config.toml
num_hidden_layers = 13
hidden_size = 160
n_experts = 256
experts_per_token = 8
d_expert = 32
d_shared_expert = 64
hidden_act = "swiglu"
moe_layers = [4, 5, 6, 7, 8, 9, 10, 11, 12]
router_score = "softmax"
normalize_top_k = true
routed_scale = 1.0
balance_loss = 0.00318
balance_bias = false
router_z_loss = 0.0001
n_groups = 4
groups_per_token = 3
shared_expert_gate = true
init_std_router = 0.00604
lr_router = 0.00165
num_attention_heads = 2
num_key_value_heads = 2
head_dim = 64
vocab_size = 4096
norm = "rmsnorm"
norm_place = "pre"
norm_eps = 1e-06
positions = "rope"
rope_theta = 10000.0
rope_fraction = 1.0
qk_norm = false
attn_scale = 0.125
tie_word_embeddings = true
parallel_block = false
init = "uniform"
init_std_qkv = 0.0329
init_std_o = 0.0368
init_std_up = 0.0329
init_std_down = 0.0
optimizer = "adam_variant"
learning_rate = 0.00186
lr_mult_o = 0.725
beta1 = 0.9
beta2 = 0.99
lr_head = 0.0133
max_grad_norm = 0.5
warmup_steps = 298
schedule = "wsd"
decay_fraction = 0.659
decay_shape = "linear"
final_lr_fraction = 0.1
batch_tokens = 65536
max_seq_len = 1024
doc_mask = false
train_tokens = 466100000
max_steps = 7113
dataset = "wikipedia_en"
Below are experts of layer 6 (counted from 0) of a mixture-of-experts language model. Rows are named router (the router's row for the expert), gate (a neuron's input weights, with its number), up (a neuron's input weights, with its number) and show model dimensions 0-159. Each number is 128 + 24 x the weight over its row's rms, rounded and kept within 0 to 255. Numbers have three digits each.
After each expert's rows: a language model's description of what the expert responds to. This comes from a sample of Wikipedia text that the model never trained on.

# expert 5
router:106142124164132111111094143130164149112132183159132152128105113107109154155151103124132106112139108120128148119119091134118097079104138133109169107130115139173174148127140117101136140128167153173135129182147162113140122112156089106140099091126109111154171121070137093119164098113139176169132157140148138099114160108169122152127155157137121090118120135136108111141103118120126135093118078145127109140094137120074173128068154134152141118116140101163141146113137133100120132104111147
gate1:157077117105154121131058118143127148091131152125092101162141167131149137130132098104101131125088129134100170150157120142127155107120180101118097106146128144160131087116163140112110124133125138125166180093119103136096136113164117112110143102105115144178163176108146171143134103139122103129150106114153109140146114122141073135152118140161143122125102095125093175142111132115089097131113123123139110137108113066111177113146110132112140107112090104086139146135114120136143108108125152
up1:156172125101110108110141107164158081135143115116132093102109118158127072099138144127139146127150130122160150127134123136090085132117078118121145126130108076122144118138122147142151107170090148138108105141093100147152162102102120132101148157110168114101097134153119098133112141082136161116099132164159151093140177113106167134148127143134087168131110132151157090143174103170184176112093136111107094132111104132126101148090142117107119131119118139152141144150130095128140123142133151
gate2:134106101143140130112141088148106179168148138170150087112175168077109137094148149146075161165165125142105147139116104145145120133084132122131117147105149133172137160119127133136133148074182154149123083099148115119115148100106137114155122181143126119134137111105161111174104116126118107111156125140121168138163134119106086135138203175121128095147117127112112128140123126103132136118149140147135128144115171141118149114122112158178149139127109134115117149134133106131137080109114145
up2:190124140155097119153126131142106129147136115153148114089120178140123133094099094122144123121115093150121130092124131122170102147164124146172124136079153091151130107129177150131087167138126097109128151113152180107107114144158140116155113140175107066125148134144140060133116126086149126115116130123142166114143153138108132101142133121121109124130144138134159157123115144153143112099101075108149129119131153161114137152104173157099105130149132101105119125126101113152077109072123135
Description: Authorship and arts phrases. Connectives and word endings in film, music and literature descriptions, especially "and" in "written and directed by", plus popular, wrote, critic.

# expert 3
router:108177103108125080102113119152154135132151154141147100131137155106131159128150103130129119134103119124126147109137109107128143162075088132101103097120117180151173123105134107123107120127136120150120141136144150140153121094130084149117140099095094149155108131131152105113166099102171198152121154159126145138126130082154099121139152146119108112103128116122165087166101113102164141060155127141119149144104122118067145134089147076168132148127112113132148128147151134103128084121126133
gate1:114137119125136108114137133190102125120156116111105122166090148127152132129175076108119126139149130141129107111137084104143163125142145152168145120111136085193141169124082128138160159180162171144107148151144122156147121105163138114168099127084147107130144135101127150135110152156124128116133110123132125145126128144109129124158145118096122123146144122121159160136137124099168145121098122168123157158125166108136098102136108132086155082123140087143132106134126119129142155182048133
up1:106149092097067136120139097116114127151124146102129108131130119134150100159084115185120102107151122137124122127097132154152123102157161172166102129143117124180141117120054151131125145139139143102115114169172152109121113151119108117117134083139087095133116196102166129113148112128145135116077152142141112090111125102133149127153145160111147088144130105140100143111115150096169162130109110110143119165146146112115137118095139098135131123105134178134130113121162155128162106101133090
gate2:130148131124133142146116194097139135125154145151074127106121128163095099111070125094172154125123091124138108146096142087119127127116137075094162121141157134113197183140197163154149160137133142097125143143178106143122128126109113154130149116132084145137127129151164126115124167104140140116130141137147147150094126143125124111125116102171132100112114154103136110151107135161098130090165117135120143126113119133128128157138152118130154095127156117127146119147115105091164128114192111
up2:162099126099143093159149161155148153123110125139100139128094167154147129140103127155129062107148080161148123135078139140111160156142115159124093173113124113149134125142100146160124163119146131122130124130138125115120130159122119128109125139177121065124167094127139110100146125088117147163117131128103178162136119128143119132106137141119148130099151121147065086127147160155143102128157093125131142123145134116084161115103124146152161132132140118125113135059134152147115171067143138
Description: Mid-word vowel fragments. Short vowel-led pieces in the middle of longer words, such as em in Mathematics and endemic, om in customizable, ob, ol, in.

# expert 15
router:119135151138109110102120105124146119119133178142169150154085118111095155150148076114166164118150114145101155104127106135103143149113148153090140111094094118153182111108139151118100110130137120137164141140153135104119138103136126154118131100109116126138127149105123067142131156110137176144102186169167164159085198095118158142154131163109126138122119138099133102172111122114141153093148104095122111143087146100093120162092141158127100147131136107152131133137131145108109127145130147
gate0:086142153097148107126095142119165131124132164152149145114141124121139144074139113116159157116106090162146140132107116105118157089146112116126104076107142142161110141128136111141071089114131134072142146113090160147128124106086158136124141156104108154072111108132111123169131130140149157113100119137132117135100105133139108140119113157118146112098128151085119105121141154104122139107134121098141191153112167137096091151149096076107121130145127088148178165089118144095125140134149160
up0:116117099124172137107132159113121101184090157127158130141165154136110129116123136173145160158107161156140149112125106123143126100120141123103129168119121136124139124097165099132158141134155114103123139119096177150131122105139128108202114137113146101132144109133113173129157129151170144107186139132144174083112110140112166125140128162112135119146119163105097111110120145183113128136172131133128147152125156107136190109073126093159133168136129121141083096110136139141169115118130110
gate1:135133135120103107127099115117141122125151120126118132114146122145128127163122155140131127120164158142163118096124137159134162151145119193080130140113115157128138162124111148109099190100159135149138113126117106146151152101141146139136113148071135093156132100102111100140137119141117127076109129160125129134119071119093129154129158095127110145144156095087165139134166149131107144134145109191132137136105152146103194110135134155101164175170103100161154145099118167118118177158134119
up1:119137145127131151099109118190096100114146118113096109128111125137150164107133098114113098157121126114109128130158139111179177093112099144143177115141132143131139126129142130108162133175142172124126156172115148091123137120127158113198127146167116170099128182148138113120156139148108152155157128113134107113135149128159149085142108174110108138051127107151116144148115095163132116133116137078146136159142081100136123137131156113126153131131116135090137107119101164126119136124132081
Description: Possessives and list joiners. Possessive s after an apostrophe, and, commas, semicolons in lists, and possessives like their, his, whose, as in Wilson's or Desargues's.

# expert 23
router:130127138098116111108137163139180130134146130164137118103112127116156135106149090112176156105118090113112154118120110130138128109100139134112138139110104119138152127125117119111122123092120117117116142169149148121138118113121104116129128136091170120113134162133125089143163122101154187165140154149184155110139162106166161136143133128141112139127125104100138097151141122148127159020106100100133124176112106090070133170087138116155101142108134114157122104160140142132144095085123109
gate0:158094157134134152142139149082114132130069130132121112157138147124130121167124114103130155129079114156097135133088101137158127115114168191114121100093167133109131120136125108136125116102083089135122142169162183123131151122087166174116117140149160075122161144136102123117119092120160155120146154089150108115111169154158144126141151135150146130160108126106184146138128121156121130102101159136143093122128123135116126109170146119127136126116115123171160135086147162124097106081117131
up0:096125145107145116132124117182127131131110140128158098104153155131115140079164159163142165099143125095139134137100165084119110148124156132104124120133145102093124073147123122115120130168169183130092091135139106087089132151109089101136127124108130152147156143128151083160078086170124134153135105101141151127125142149132127101093121116153159136120158105116104122168107123134103134145139094145086141169119154078121167108133146135110123137108164086099125114157151096119146103148120114
gate1:113152129130166146155140190098122163106151143139112201179090072148122157117138165113143120081111109124166104135135115161095146118108137153118166098141108141137114139118164123132153120143172175131136106173079148125130128136124075132135152108149111104158094120110126170149110106080143134132067116120145092121125158122128161117168119118113131099139155107153124121136138134142135157144114178113154121153129127134140122130126134111119151138164161113165128118139116114104174131140123109
up1:138150130129131131138108140138109154112174145176172112110102140120127135159127090147087116162100130136148126072134134122122132122102161116146129145123096126095105112137148130174103146128101135113111111085076132119138146120128109129164124120121154109143131162108135113121100168111053107150112138116126161159146076132125066161098161102127157085152137147141120128140133123105125157147127124138176147167139099099128157091148107145165098168152126151097120156102142143145109096105098167
Description: Foreign name syllables. Middle and final syllables of non-English personal and place names, such as Kam-chung, al-Kamil, Kabyle, plus hyphens and accented letters.

# expert 6
router:145132111135118124104112135136152141100107183161138096140116166088115166101156100122180150070126103159126178110150069131108126127089126118080142112131121116146158133095166138113108132119137119138159158125114133094111127111156095124106102119094136102141122127109103125128167105120133200142144153135159152119142142114137145124154108134148109108121088144131122126165133120105159160105112126135099102155096104108045146142082135115126105118102105108131143136157163137145139115129096155
gate0:129115129209169128140134112114125159098131119128132145155125114133113075190133119147136102156118146115114114138142109132171123126128100133155133135129159150166137157125158112085144122158157170146122106134130121134105144103151140123138070171147105136141147117112153143130124079101091111073139109082134118122110085113120137141161140092130154128114142082136141167140126172122107125132146107144151064137130153146127143125121105151121130141115147119094105181121182111118140126072111102
up0:110162136056100123117119144135116113124107109121109170130158096128118146112119094099101158116163125118159136129143147097085104086145114122153156131116101120116126079097120126115126104124118071156145121162150148114117119138157139121124187084101183094122142143117142107106095157146142139172105118141110143116125163147152122156102134188139128099133142139132070124141137114131161131136127158068080136138117094102144136131168142157119133104145136126132142129088129142089115136175124142
gate1:109130118141120125108095119098091113160130117133138117117135150185140176133165130076156137068134144144118139094154135095128166120151137117152104071121096141135117127102133105134060111143082141105147158143130060113117143117061129166148184145111144109127132140136107143145129162163116107156131145124138127123125102128144127097147128107112151138138119123105107117146124127143112169116140144129115152140111118081133148126133119133085118117139098160154169111129145139087120099201127124
up1:110094101107091115115155143127113145106125107109132139159129123137102083131137164059118122093179075126132150116136117111120155132116148136115123094132135153150151154106117175170091147155154162103128105136090091179115121121067131128138152156138157119098133185135120127117149148120147110131124168137127087110138138133108138077142130148109123145138126099120139105141125104139146099110141145124105151152096155137139151164112126101144126157145164126142183127199115077125114140133154119
Description: Commas and quotes. Punctuation before a new clause or item, mostly commas before and/but/which, plus opening quotes, brackets and list dashes.

# expert 14
router:137129119121144079072120159110121145114133171194161130134117154125131149147154103136146161070100091175105182124165107131109139101115148127118169118105088142133146128091154122103126161112102116113120156113103132136119181088176110127103107145083105129095103120125115081171152147124151166122156125143163135136102152074129130146150131126142113138092086142096146130144125113158131145081149136128121096152094139139106157141105136136125133114122108113122142145133153151132111132114094129
gate0:136156164164117149153048105168142164134137133126119104158148089102144125130121141153163125171116140141110176145132111098123130142113086142125140156167173143166124109096163132103116093091164152126130145127182088109159124098142106130141113126117129133116100083157153125146193126132105122110119173137118140159112144151118130147156137145076146116104105149141107126115141078132158099120090150103153112105116118109118132135143108082145132123146147090140139119156152109105148133150126145
up0:129114161119160134160106137085136103095088126134114100152139133137132128118121135117152123102144148144111098145169090124097103095090134142105138145173134144117144132126142104076122121142150091118128136149152110118082134075119122161135107147111111142122139089166127120142162141140112107116120165088159117156146140134168130133151085103102148107125152084124145173117119099101157089137114161082192138154119122122140122157152098093172113122128159078132115142139126129086146180139089124
gate1:126121123157126139123116133091154180143151156164147124112118135146127134123119130159120073117090082137092137091075128124117168100149171143160069142148145134117102111119087112167104145125110111127110104149136133141140148125119111134134119120102127113104121187147121112160125145118148141127133143129141129139073116134146088157109151104181154103141118126102170119129115135107145134143157120139177144117117145163127163103086150097140076101133128127093166150120153085142170125091140175
up1:097141070149135139143139174119135123081074122146073144128078145183135116097132151057091115128117107126108126095131131126107165152143154108144110163158116158092119125098117086134103187126115140100123124097138128111160118096155113140139087191120100110156135149127105100148133151113082128126120109128138118115101122123150122131155122131138099160122121091115113125137136100149083104148137112134102152119110163145111147132148113121151186123140083112142139155122124157129130120115110125
Description: Word endings et/e. Final pieces ending a word before a space, especially et, e, ets, as in Barnet, meet, Ukraine, plus nouns like area, community, Species.

# expert 58
router:118141145163147132125114098139149136125168160169139124136138134100097129142180064135130163097131128132125178151140071130123122110151122128094138122143147133138158138091159148132126121142114106161129116166126152132167121086159112135114125109097149093100152138126127098148140144121153158164147140148145123115099163098146124134159163126150129086127086130103130106183103112122114174064125129126133125127074140110095159144129150151112125189121132084169167141113140141124120105110100156
gate0:158163127141095108147074104115149127123123137124147112104123086108126142144122165170119157136122155116110132129170103121085133082144119132143145133122115191095118133112144171059139109124149134074142096101161129141142145133128123114131103135134148109152121168165139104136101116154139112144094116174173107128169143114141130145147146132141139156137106092161176108122144146167141117133105156162142137131114085118127138108110113155164089138091121127103127137167157107143152077118162092
up0:123176119135122140139111150166126113126122114136137115098118143107123137083145108133166170092123103110151197122082168084109115115141131092146178125169181097113125124127111116127138121158160140114121122128114126113136148135116132142121109127124096120107127146141112114140121129116121130159151101066140131133115153129172114075107108075152123147147108143132166151157113101137102167137149129141113179158115124076135141118118133142148144145134125096090183081174120121144104110165135081
gate1:132133136121117133128125137119125101152134114158144138126132129116156112077136099057115150136150144088109176154151144187118114143144120133122150137142140102136160134146175141141119150120137136106106141136113155116157120113137095127101128100113130079084159084151122123101162125155094124183113122132155162149143120115158114087141169135125116132122115138094144113171100098102165133117105103130118156126115123090122108173128121138140090133133130147189087168134184107122087102111103178
up1:121145121099160129107113130095109106135119099167152122186149104139139128148162137079135144141131174138136145142169124152125104131126133141145159148116112071127092138185170184194151106161114121110164113136137123106147129141136162157139141102100181101099153107165138129132155121129126114158123110118131116143150137127153132142148181119122127143110112148091171117162074116119145155118089120143140143181123104123135127143163114143096128106107136156157137109107185116155133116132132129
Description: Award and field-name pieces. Pieces of field, media and award words, such as social anth-ropologist, NFL dr-aft, television, radio, medal, and "for" after awards.

# expert 48
router:125145160110122099099090137129172128123142155161184104130102145109115141128151103131166162119109111122116151117145132111080095105120105118112144106123102108168150142130163114095119112110140147149133167122132148116144141099144110106137105128092152091121119147112114090169166134126148154161151151165203155120124158076122111138125123133114131104092101118106125099136127104114132141028115093124143121167106117071104150152095145104157122137113113113140119103153130123138115102121125119
gate0:160055117120086120125112144133130098172115114096116118099103152130126111101096131104139154145128134115078158147156153181160125156125114104105100130056132114119134130122145074121091102122190134182112100118138109118118091129105117102175092149170105143150151114143138139097108108158153118134161154139121114129127138103138096119157127143121159122124127123126105134123097161114138121100151118155103162117131146109108108113102097140122130139138130135164120136138126131111112112043156130
up0:142135104143136087107115146086141122128111116102133079151091159128129114133096134139180104127116165123114104165136141169122091128100129090071142116114140143114135114146186114117109091139157123120146153141142103114155107162098137117160141117179111151166138117120147120116132106135110116110151126150180157172161142118141094087157137092131159122089088136144100144124122169111164107068139139149127122159133143143120103139093143113139101112134149113158145130134097123098135128063159137
gate1:143179120145140128082150106147153149148143166115145101097110144127143133137164115136113146123130146142119141159078153142119158125145108114120051116124140135099115104128201104135137095158137108119124128140155178144129106164155107163148141090133117114124096144103139090145134115138118124098123157151107165115128148122139084151120160169164123119113105177146107081134157168138142115084103110157148142163120098131115133083130125104142088134083142120148115132120143145131112141084165152
up1:117143122120119150069139078145144135153145106128129120122085138110118185132155160142133155159108183135117135124102131123140126138112114173149100101142146128128119087139114100144145138149129094124123152115182142138130096166122141118131160127102129111153114145159150170093133086128132099128086133168116182107157111136137108156131135155094147106099129148197146082134125149077168096121091135134131157154134141139126149131126121088135081136080105173098140135143134133128112122118104099
Description: Name-final word pieces. Last piece of a personal name or word, followed by space, such as Robin, Curt, McCartney, von, concert.

# expert 57
router:109133108144102122117123138139145127116132143164131126143076108134095131092165096112183103121086107144094154105167091134101107155112141141082129088129141128172168137116114143119115141097141143110175140124110121106119123103158083137125088105069128122108135114103125097160160126092133162148130137156178142159098155069125159156127119189111104124129112126144136102172118140152134140072106132118123124149091121099080127149133151122137109136122090096130153125115148125129164116142121127
gate0:139133157126097104111130076128108126152141144174109122131117150160079085116116148151083096111145122153152188115153103139131128150118155123127151103127142116123133136153116171115144157156080086135133134152150127143130152108151141114139130125103106113123104147123149116101123122136195130115107113135119104145137100113138079140136138102169129115119106156092128181160122096144147145113112091166162078104126132136122163158077109117146141065097090099151129144150125148129159161123100144
up0:111171125115152109117160081111171102115094122136148134163185168167138122138131110124137128135085092108118124155117129123168125149149126124126194140106127135070134133168101117126099115097167168119114104120184097117133112096121132113077114127170129136126125162170144130143166121127108121135139114159118152112140114123149105127145121134106079153129157145103187125153110090144110108142128120122104109137147165102122132152162109125112188120154108125116119161104143126148121101176113127
gate1:111108112102130128109161135108108114123104124146161143151107099136125136131129141155155148135159085156160168163105105126144121110056144163109144100126122104144129154158164169143160166103137156152131117140118116126124109122155141091142152113137138119127121110134162159145167124157108097144119088130131146078134121064108148135107132131091131136115154146137132108139137156106108096117129146106121123186119151174138156112142078189171126179118142180126138139121129109157109143168095135
up1:134134140160119124136125155133143196147123167116090108136158100142148150157125123128100112169112176068127112133139124087126138115159114101125130162170107163189129115124112119111159115161131152110140150138164177137136125142060094128143133148132131114116098146106120138085107148121139121127131115136129058149106135160158122133121139129096090100138135086103130116130124111135129095143112154124144141070139067114116137130120147115126138107113108131159106136131139156152145106080183133
Description: Closing quotes and brackets. Closing quotation marks, parentheses, brackets and braces after a title or phrase, such as "Have Another Go", ), ], }.

# expert 12
router:128141137111112101109135151149156116142132156149163107142087140118140123112161068123158153110150097143112139110114117129107126115079130122102123089084114143164155117124148106101113113098150142155121168137163136119107147091140095117110087096106136111100139161108121084143182113115137147167152140142171140133126141080154107116155120167112091122101113135122120139191121123104149107074102097114133089175096144101097133161083134126168135110139121098126131160146125132138115141112090130
gate0:119148123127134102128116108111132147148132114134163133139133119094142147107138119191172163101111097169124133107112137154099145160116145111085100108128127109205110107078165140128115142141123091150116067134151161126118176137177132132164061160082126143124147132095131115127090090104132110142104150146095150114117154106145136126137139092139102118131155123139126126136155092132140172082106141098112137140124142113113117144085124135125100158137105152143154162123116131150116109177105128
up0:132170108154135117108127126088132113165126118130160152132166116156148139086108147124160168133104123113117127128101143112096087111101087135143103162132131109156097172158126149164148125107134178157119122120109154140117156142116162092164118120097124163109123186130177120108172094088131124152099113134125136115120131134123102127135126127103101151110115148126141096111117101144169130102112178155094141171155096130136137142119077123156146152099129183094104160154088108113135127145166133
gate1:087122100114140130092139142096113130113072160139115116109146098115101137094147137115142135108106150162086126114132112132145145179100125121113169136128075126164125131098114085123126146146126171170129152138156122111086148123110153146148100135130115156131084146091141123157140131122112121134106123095124109152076135103157139100137087155111090122154123100133140125115179087110128150117135138140148140160114162085109133143112164122163127107152112190159136185123138105158170082135138124
up1:124089155083128145124141122145139084093109112083145130085145112143145100118106111098150112171152127101172115151097155138090142125090116130153163108140146126106145143124177123114130121123151137118121171121140133151118132135061135141166133130118133118134110158111146117116097120151116114162150088098174121109116165151123129094134072128119117077096098115126119146128167139124112109142088132165131129157142153132147167142121083085157141070104147159130106164147157101155121140131134156
Description: Word endings, foreign bytes. Final suffix pieces with trailing space like al, ation, of after removal-type words, plus raw bytes of Cyrillic, Chinese and Japanese text.

# expert 25
router:154106152107096125115117143148169160120147150146155139121102142125089147153146131083159164087146114149096170081145116149130168119150141122106163103097095111153159128113109123122120141098132150145121117151144134137105125099127066093107090103108151100102136122141114111140164133136128181144130182124162138125101127086147158154166127153122150104097141112096124118162117133119175143089152106119137114145085125094097122129086153129139129121129136069166139124147141153109131128126075113
gate6:128102129153106107142107093123122114083071141103130126131148131093132101109150137096132170158154151115127180125156123130100137155137120148112172089111147138162151144098134117098155142095165148116130112155145080132119112077141104096122094141111173098152151105113132147155123119166136138138091115118125129098096071147127148113174118118104145094136142103160128139141136098126157117092113144101148132134099197112112112126158078120125131150109142125106120171143113106154087162153122119
up6:118125134114154126141138120139128126103113116119127113079163143094130156144153118126107099149141162124080121148147151138130135129128108076133140145101058179112108072116117126089130200147133117121117107170143131129103130131122114127130084100101156108118087151106147157143129132144148127123122115158118123126125100132157114132063144123125122139102162163137159107127157109085080120133112110146180126149119144083092157082099101143125110135126104137154107132145141136151142063116106097
gate7:075128104171106110097120137076137174115143146146167102093090117110108132164140109095105122059138146130076138119148130128147089149085124135138106116112118124126124140153128117173122129160145092148144124130151083103156133149161149103107134093107089080118154138138115167167102101127105125159147138126128140117119099145141168145153108165107135110135137111121175108154124128116131103133137124101123164118085107128135180125135099083140112100127130110123125147103123106125108130169183144
up7:108126115129112111109136159114102174141160130148135101122093112128132114163153152109093113083135127136102151106163124147151112149088152147149121138109155103142091157146121122158137151151150097163100137132095077113156087144158107128110173074134105077133159114127100125103107084109120122152142101107109136136142099157119147142165145157123148099141135108143114146181103108119151071117109107110170119139103153122128170101122070147154146108129160125108092140129133092112100148126160141
Description: Word endings, by/according. Final word pieces such as er in diameter and ary in Elementary, plus by, According, At, and line breaks in tables.

# expert 33
router:136147141116135088096133157140135125099106158171143125089131142105109167146175106096150142083139098151138169143126094156142132105116136133128127088086146159158148105145163099122111112090121091129143184162128161090124116123119113152118137146143136127113146143112097114137182078094181182155146120136150157131103145108143130116126159141148100119126106116109135097145102121134140127069145102135145102167098151122093132118131155131157119159109134124174159128120142161151121099110091140
gate0:123132155175174125118134113149167153166118132147127083119095084160116092138157093128119131168144137122118117125103163150089102149094105101100115122165130108080111127154166097108151136135125145137131114110115159092145126114144093144129109149137131081101110134082092116129120178140106121159120090164137157156148163094124120127127173131134097096123120116119111091150115123128156128119092167111143128165103145104113144113115095097142116125105166140087083121145128087134173128100114154
up0:149134122122167110162120109156105129096144099150124135127110156160115143144105106106105118127117147160123141149142091117157131084101130098141155163126132092100114131121137152104084121170144112176114132133127150160159120132179142144139127110145132150129111135111097091130091138099095129118118142129132115135132146129144063097154134173148124153163154167160176149119124177084122149135181142176134099163116143155127159125135113142143120109145088134145102105074128169100106132135074124
gate1:062129085109089065125108106157137155110131139136159119101165123126136135067130061131125117117140129170115142119127158132120153095170115070152148128102144120163140151148138118139152103150152130101172116131161118124143115136137088131093123137113109148105111125139086137128148111100110134078129142123169121124125110129121132144123176131158084161112108164119095128173103126165135102110100127158155132128143128141140158110131113157096092108120093146131180121160111115115140100135135137
up1:147133118113135144133124105131139129176148123142112090117114131111123143136139172150140119107139171114165150122125159105122125143116163107093099154160120177107126098160124164136126158118128151183108123152114136190109117101123090074146113124112080112128103091120149140129102182171146122153127157124093137152126129125112097116125115125133145118109164161100177162125087156117134172141158127140134140148137114115125123117122150135127121108124128075096055135121134080117182166125108140
Description: East Asian name syllables. Opening letters and syllables of romanized Korean, Chinese, Japanese or other foreign names, such as Yeon-gyo, Hong Se, Sōji-ji, and CJK bytes.

# expert 31
router:111147115128130090107110122171137099099136172167155130121132125117137159098195139111161167112098107163078187100153099126125111124120107129106124103094118125155116117068111147119109132135129114130138129124144130092150123112154105128121121130116134104125117132089142117143152134107142164154116142133145131152071126087149121171158121110151122131148107147087153130177122135104128170097128091090129105145075090102086138145109155121120130135115081109121105137103154186115161143123124134
gate0:133104157140141130122124097115115137132140123159079122163155108159128128144134078146144109089130111193130130105147111106079112095111152115097150112112106103138121135101138132135158102121125123156155136149096121149061156096175123123121088110131101112166124095142151155142151147113122129120096099128149103102085112127097124111190118153134151125109115116090156126118104128130131174134187091132119118148121115123131152134093118151123147114163138147141091128153157107126128165198115166
up0:085107133144136164123124124140108151091148162105123115134172183108129123147111138150108126123079088144137106067163092113097104121146157177140138101111088132096108116093094142114134120167106116121144123149141096134162160117159126105127139158132106173122103152111141119145131159087130128139125107135130118128103078165114134152163136132119125151117117111156107119089143111140128142150159125113092114142122110105111181144090144143077127121120084113132105116113093168106114102150068105
gate1:137136090164156101126144138158146118110104130133146120107107078092128096094126142113101154129161121181124144141096129155102129118142138109078158090083129131084131077091126107127116160138162100105156140127128082163126155136142137116109140141131123182183163140120113144123140120134116134116127138177129165109112094113149118135076110109173103137118123144103160120155142106157087175116181102156096111177105111153135089112134151138127152110110127115112100134102112131128127143123132150
up1:128170113154131140107155108160125142134150178117129106161116122078167145134133161136101152104149137185138149107146134131154151133134121089129167121115128115120117108074108156162145116123118112127125181144098120120140118127124139101132120152113098149162124142126084139159113141107165119131158120134102131149097079132136101179119142138141119095125132136106168165146122144153122172143175125119092145204134143154125121136140124151099168106127089155103082131094097153183149125130113146
Description: Digits in figures. Single digits and number pieces inside coordinates, codes, measurements and years, such as 2, 4, 182, and the asterisk in Grade II*.

# expert 17
router:125132150111137069115122142152168127105145170155095117130120108146134128136140081126138124121137110143131165131139089159105159120137113101103166111115107120177175144122133117099137133098115146155174155180105140103080118071122111135121104137105120077113123126142105078150161138134123186118119160152153144144135142101141146140139123127113125115108119084107130132138097087172159125073122123106132093150086121121094148155084139171114126144144088081145136145137137122121113120109116146
gate0:124156130120120143100097138141135131127119107153121175114103123130104108161128111147112141149172161125124143106112139123119119134135122152072139125064124135173120109147158152139138162096130128126163109123081090152096148116111130182149121162139113134164081099091127138144136194134129127117128137104132098140144135118071093128140119110116153105154079177077117108124124113106096145128142171134110126102114127089129143127135103150108074115120138165165153088146138115131172136095159115
up0:093110138103109120163142132163145126097142129107115134140134127145168113086131130069123097133124088108090142138142148111150096134128152138157131115063105108127118143176092086127084120109133133108119122111141166133123115094137119129121077145124129096149161155088113110110098105120150125149146131131084099123127149140111116086120128126142096137179123116114135132147120124127064160135147133173091156100112165076110175125169111095177148159143115129138149144115155144135130093094144136
gate1:094115097133125118117140119125115114133171146133105063167178168121151143111141087126131145112125136166142144117106098137162117098123100115117134120090137152136166122110103111150137158184133085114096152098136062152144114102132111130164103116132158129119121132126176120138179134142171161125121125136114142112120127127077101110120141134134124159153070122126131097126131144120120146128093144180134156101139164131123167101152119147146128132132099109141146148096114110168159093130127195
up1:112119150151124145143119090130116183135099153129121165062120123105086121168147146195108099122169162106114118155144139064095137127109156142140117104134158085132110077142142133127152087133112139136138130139157139128128144182124158135097122106118096132144132139160125120103101126097161133105152123135147109131119135118135135162136145140150140114106148147124139131151100107124158171141128128096144110133120130168145100167104124102132122056100144139103107103170135120110124166183105104
Description: Word-final suffix pieces. Closing pieces of common words and names, especially -ing, -ness, -ement, -alth, and "out" in knockout, "where" in elsewhere.

# expert 47
router:161158169127104069082080138102155172127127138170142094122091099101090119179171135148127095130105125159111158132139079103126155139099115125119112105121119152138128109114152147126120118133107096128091155130117133134133127096125115106103101100117138120109119128113154132120147118086154163151118164136158128148091137100110156126148121171148115118100137154082145120186088116104138136067138122106117122154092151132063142142093129137151119139122115158130149150150144130120140122130123177
gate0:144094129165111073153150097142122143113096112115174098158147147122109121165125123148111122138137138135154169125107122102168091132160137154123138152119164159104076104130128146112129142105151116124129112131151079125157128115154121084116090136123145137147091161099152129124075124140128113150142125155107149092125125155177087097122135119175098121106158110136129144131148144096141154135104091143109101150109148114095123188130114129157119143110131138130126173105105138140126105046098156
up0:162155125117141103178108106168125093134104136125174104136138099138133110113105141140118117143102124108163174132157139117152104179123058144153112109146134083098124130114139171143135143094130112135123107126084065115173121135165166109152118125099139120108129105145175126145135107129151126134124102148121125121107138141108107138125094137108112134062119145116154120146118090116136118120127107124099151155121160101093135127092083117144151156131125144139121183083139139165116102130081169
gate1:116129144121142101113131129127113160136115127130114120088076094113129135162114106122128136113128132143108133131123112113120093161137097137131163111146132188106138107098104168142131127104102141107106122102134106143130141139159140148108145075110153098144049128106118149128119173136079117115098159131146123101128099113088146068196113153149158088145123148176127111167103169117110123135102124123177122146112169109162123111149091118101106122080098128097139097130156148128117110119148122
up1:124149126150113161174104138126139145169108134121099140129107101107124123156126116142122125121127111103118126155146129124135089155160100158126151130135137157118098113127120130174161117097095122138098097130119130147127119133104152089094146061130105086136068109097124127106157196129102126152106155095160108113128116116112149099205114143127141099119129148141133123200106144133168118125106114109146137180125155121129109118118145159143155131081110133098150093089121151100113107092133110
Description: Latin prefixes. Word-initial prefix pieces such as con, dis, ap, ad, inter, trans, often followed by stems like -plic, as in adapted, contestants.

# expert 18
router:132152158126131077058104139140140148124150144170137117111103134109087165127154086109169140086161136160102178134122106136144126107079152112068138117132117136140118098109131101109106151076129122123113146154111136119120119109128102139105130118150163151098123115096121130118132157118146165160101155121129138126119173075119147121161128149121146093114106159103159098176112145125141133073126124135156118180089131111089117117137094130165087128087118137137127124148157117117145134142104137
gate0:132154126180141152109101161135147151140092139166150104137131113166121154132130150169118122146108139155115107142141118097113182101059154176112149128122140083147101129109072170124152150126145128122139158131117119147087125121181104142149141126118156127152144146133119137116184136135110138147098114123150152102103141124098140166107103124126093135102109137087159118123130096167102132122135113117113094149110108128125103146115155150128128141086173109133167096072143092138120138167171117
up0:092116145106061113151140111151121157132143123141160131141106112150153082087104119138163177187127109133144121142074105131105139129177111131126120078114107145126159157162162116149114094125172132132119157116120128118135151112112136119100117146099130106112166126128129148127136109100148148093151060172143110140096132122103151077147148136134129104162159126163131139134120126144138137132139166148126089083130168104134111098139129104089118100112070138110127144129129130160172119128125151
gate1:132134106116138116131123106130115150110133137154128120154081140119185222135141143138155172136141128116123099078169122093087146148117106135120148117166106118153094112113141144149085108166138144142132126113098147114159125096076140136156130119117161118173173115140129152137132154113102113186096115107117133128112155122139116112155163129131152150117167131122138138169167126138173109133093160128125114153126148105115171132128139140099118167116121126117108128098155151182086108152127154
up1:112099138140172118198142141156118121157153122126126125154132104124146126136112126132140199129152144088125099112128139116103153125105165109106153128129141109143111125143154125081133136159162167135122125139132145104108107103110129127108144142125072133133128145125128132117164125108085112150115098158171144113117168127155103087127163102154130206092140123145078114128186147156125129126112139128119091155147096091140104149140170162132100168098092123125159097109112139146118120142112088
Description: Capitalized word starts. Capital-letter first pieces starting table cells, list items or sentences, such as U in Upload, Col in Colchester, L.